Weights of a small mixture-of-experts language model, trained from scratch on English Wikipedia: width 192.
Below are experts of layer 12 (counted from 0) of a mixture-of-experts language model. Rows are named down (a neuron's output weights, with its number) and show model dimensions 0-191. Each number is 128 + 32 x the weight over its row's rms, rounded and kept within 0 to 255. Numbers have three digits each.
Before each expert's rows: a language model's description of what the expert responds to. This comes from a sample of Wikipedia text that the model never trained on.

# expert 16
Place-name starts. First word or piece of multiword proper names, mostly cities and newspapers, such as New York, Los Angeles, The Indian Express.
down0:186099119101123136169129092147111101158155223181111117105119167087101166169119138114127189130100155132119082124102090154164118118137134172154112157165136109118122165113083150090140106138070071146149140190089158127202134110092131053117120125121133104134191100122140111126167182133130173145152108141175156076147129124114101187177076085134132129137147120132174139181126108135091111144114100076174109110192162107119129145185111120160135139167158213117091174169175143153119118181088165184099121123131149126103099176147131086132139124191106199077087132098150155117086108130157156192

# expert 56
Table row starts. Opening | of table rows in review, chart and sports tables, plus list hyphens and function words like in, the, its, his.
down0:152127132146161101170072133116159135188161121128098170145116137113132175100100154121159169157111132097087150071121107169174155210165112108126170103188136099109172160060129165121144133156178126133113125142079123113123139137129139142109165092144095141107095116110152136127169173124142072162100145092141103147184116141192135149125136178170117149091166190125104146085111061099168154120120145171100180132170124142116188128142157178125148166111136169124086140140131126065171182108104128091182101072095093084178157139091108043134144146108142172101162106117113093070198089152069095161

# expert 8
List-separating commas. Commas, "and", "or", "&" and semicolons that separate items in lists of names, works or things, e.g. "Scott Walker, Howard Dean".
down0:090126115083155152103154121107135124144053059114110113136106128181142156112136122129091081132122123116144127147144166126094125143166159153140112167088074167125118098140136130153140146166143155125112153080076119076096126117081142127154139128118141092176107111083118082131172185131114126125158147179120093117183149108101134076154134089117176090157178120158095110113130100141153125072079103171138076105096105125142118143172171085100188143166114043127085124030114144050138153096098139138111144138174123105152146087103092148144118094125182125152161095139149163000166121154108173093

# expert 27
Clause-ending punctuation. Commas, periods, semicolons and the conjunction and that end a clause or list item, including quote-closing ". and ",.
down0:148151122120127123120131150134103108087133105130056089077086102092075163072156119092096133165125160185181110079135113153223144143142102123127104110132135163144068122116159117070177154095181100151136134112137158131166138184149148111137151198117021102109111143159095125099137109114141128133111160110137085139136171112135130078152159168164113132106095180173122124114127110126074176105110053163180143164158070127169138146129152109106153140154141163111129119182080137190064168073139139119162130169094049145135112053132143111172075109114161092124103124149122106100140117136127148189

# expert 42
Symbols in markup and pronunciations. Punctuation and line breaks inside pronunciation guides, lists, coordinates and formulas, such as the closing slash of IPA, hyphens, underscores.
down0:068126127109152225106192177070127139112144146180155113161123151094155137158170119134121089099167169158189153104166093150131133180187156107157062173078070150218076129099164123168110164134090151191143142200146107114150092096112110108104120126132118127136175103165109102146145108136145103139159140100127076165197103127114106135091152092122120082181092141108099087140101137141147149070162135146071102103074167101119100154164122121120128120125104159098044130112143122124152148140127123180172113137184123105110086082111113130084076155163131120109146130124100145060126101096155127105

# expert 47
Foreign-name syllables. Syllable pieces in non-English names, especially Japanese, Hungarian and Turkic ones, such as Shizuoka, Suzuki, Szijjártó, Sligo.
down0:184151138137195102155117135150122059144116136078154131124204164143137134140110118084161180207097167149103103152120175091121173175104138091020120152138124184178073108101150156061114143101137128122147130146103098148112113163097139166102143113157131136078133163173067112119132109134085096151068110185143118149126125116138103091105166143137138096153065163179122126091177169160141147125131124165125125096133090082075121101113135167101121167124125105201149093114177129079185172151199147132142144145079146145117173097113148101129169112144067100146188110096170135160142131146100126109

# expert 41
Table pipes and separators. Pipe characters and separator rows in wiki tables, especially the pipe opening a new row after a header, plus list hyphens.
down0:159081159125115111163141186161178171154122149174163121112135168163108120118126176097114124107163080157085132109163121103136108140220090119130235167139113116100179130104117147124116097152135177129139049105094121120186160133092113116154123162096180126143101117117143126094148163104111124151158078171124073164133090111140103075071118095154154121088176105172132113131126075164156174127131132143093099169162106145116126131117140079175094110118099099085146167101183106139116215168135105114161119123165153192089141112059146129088138135102129124053154120169098100056157153090102105140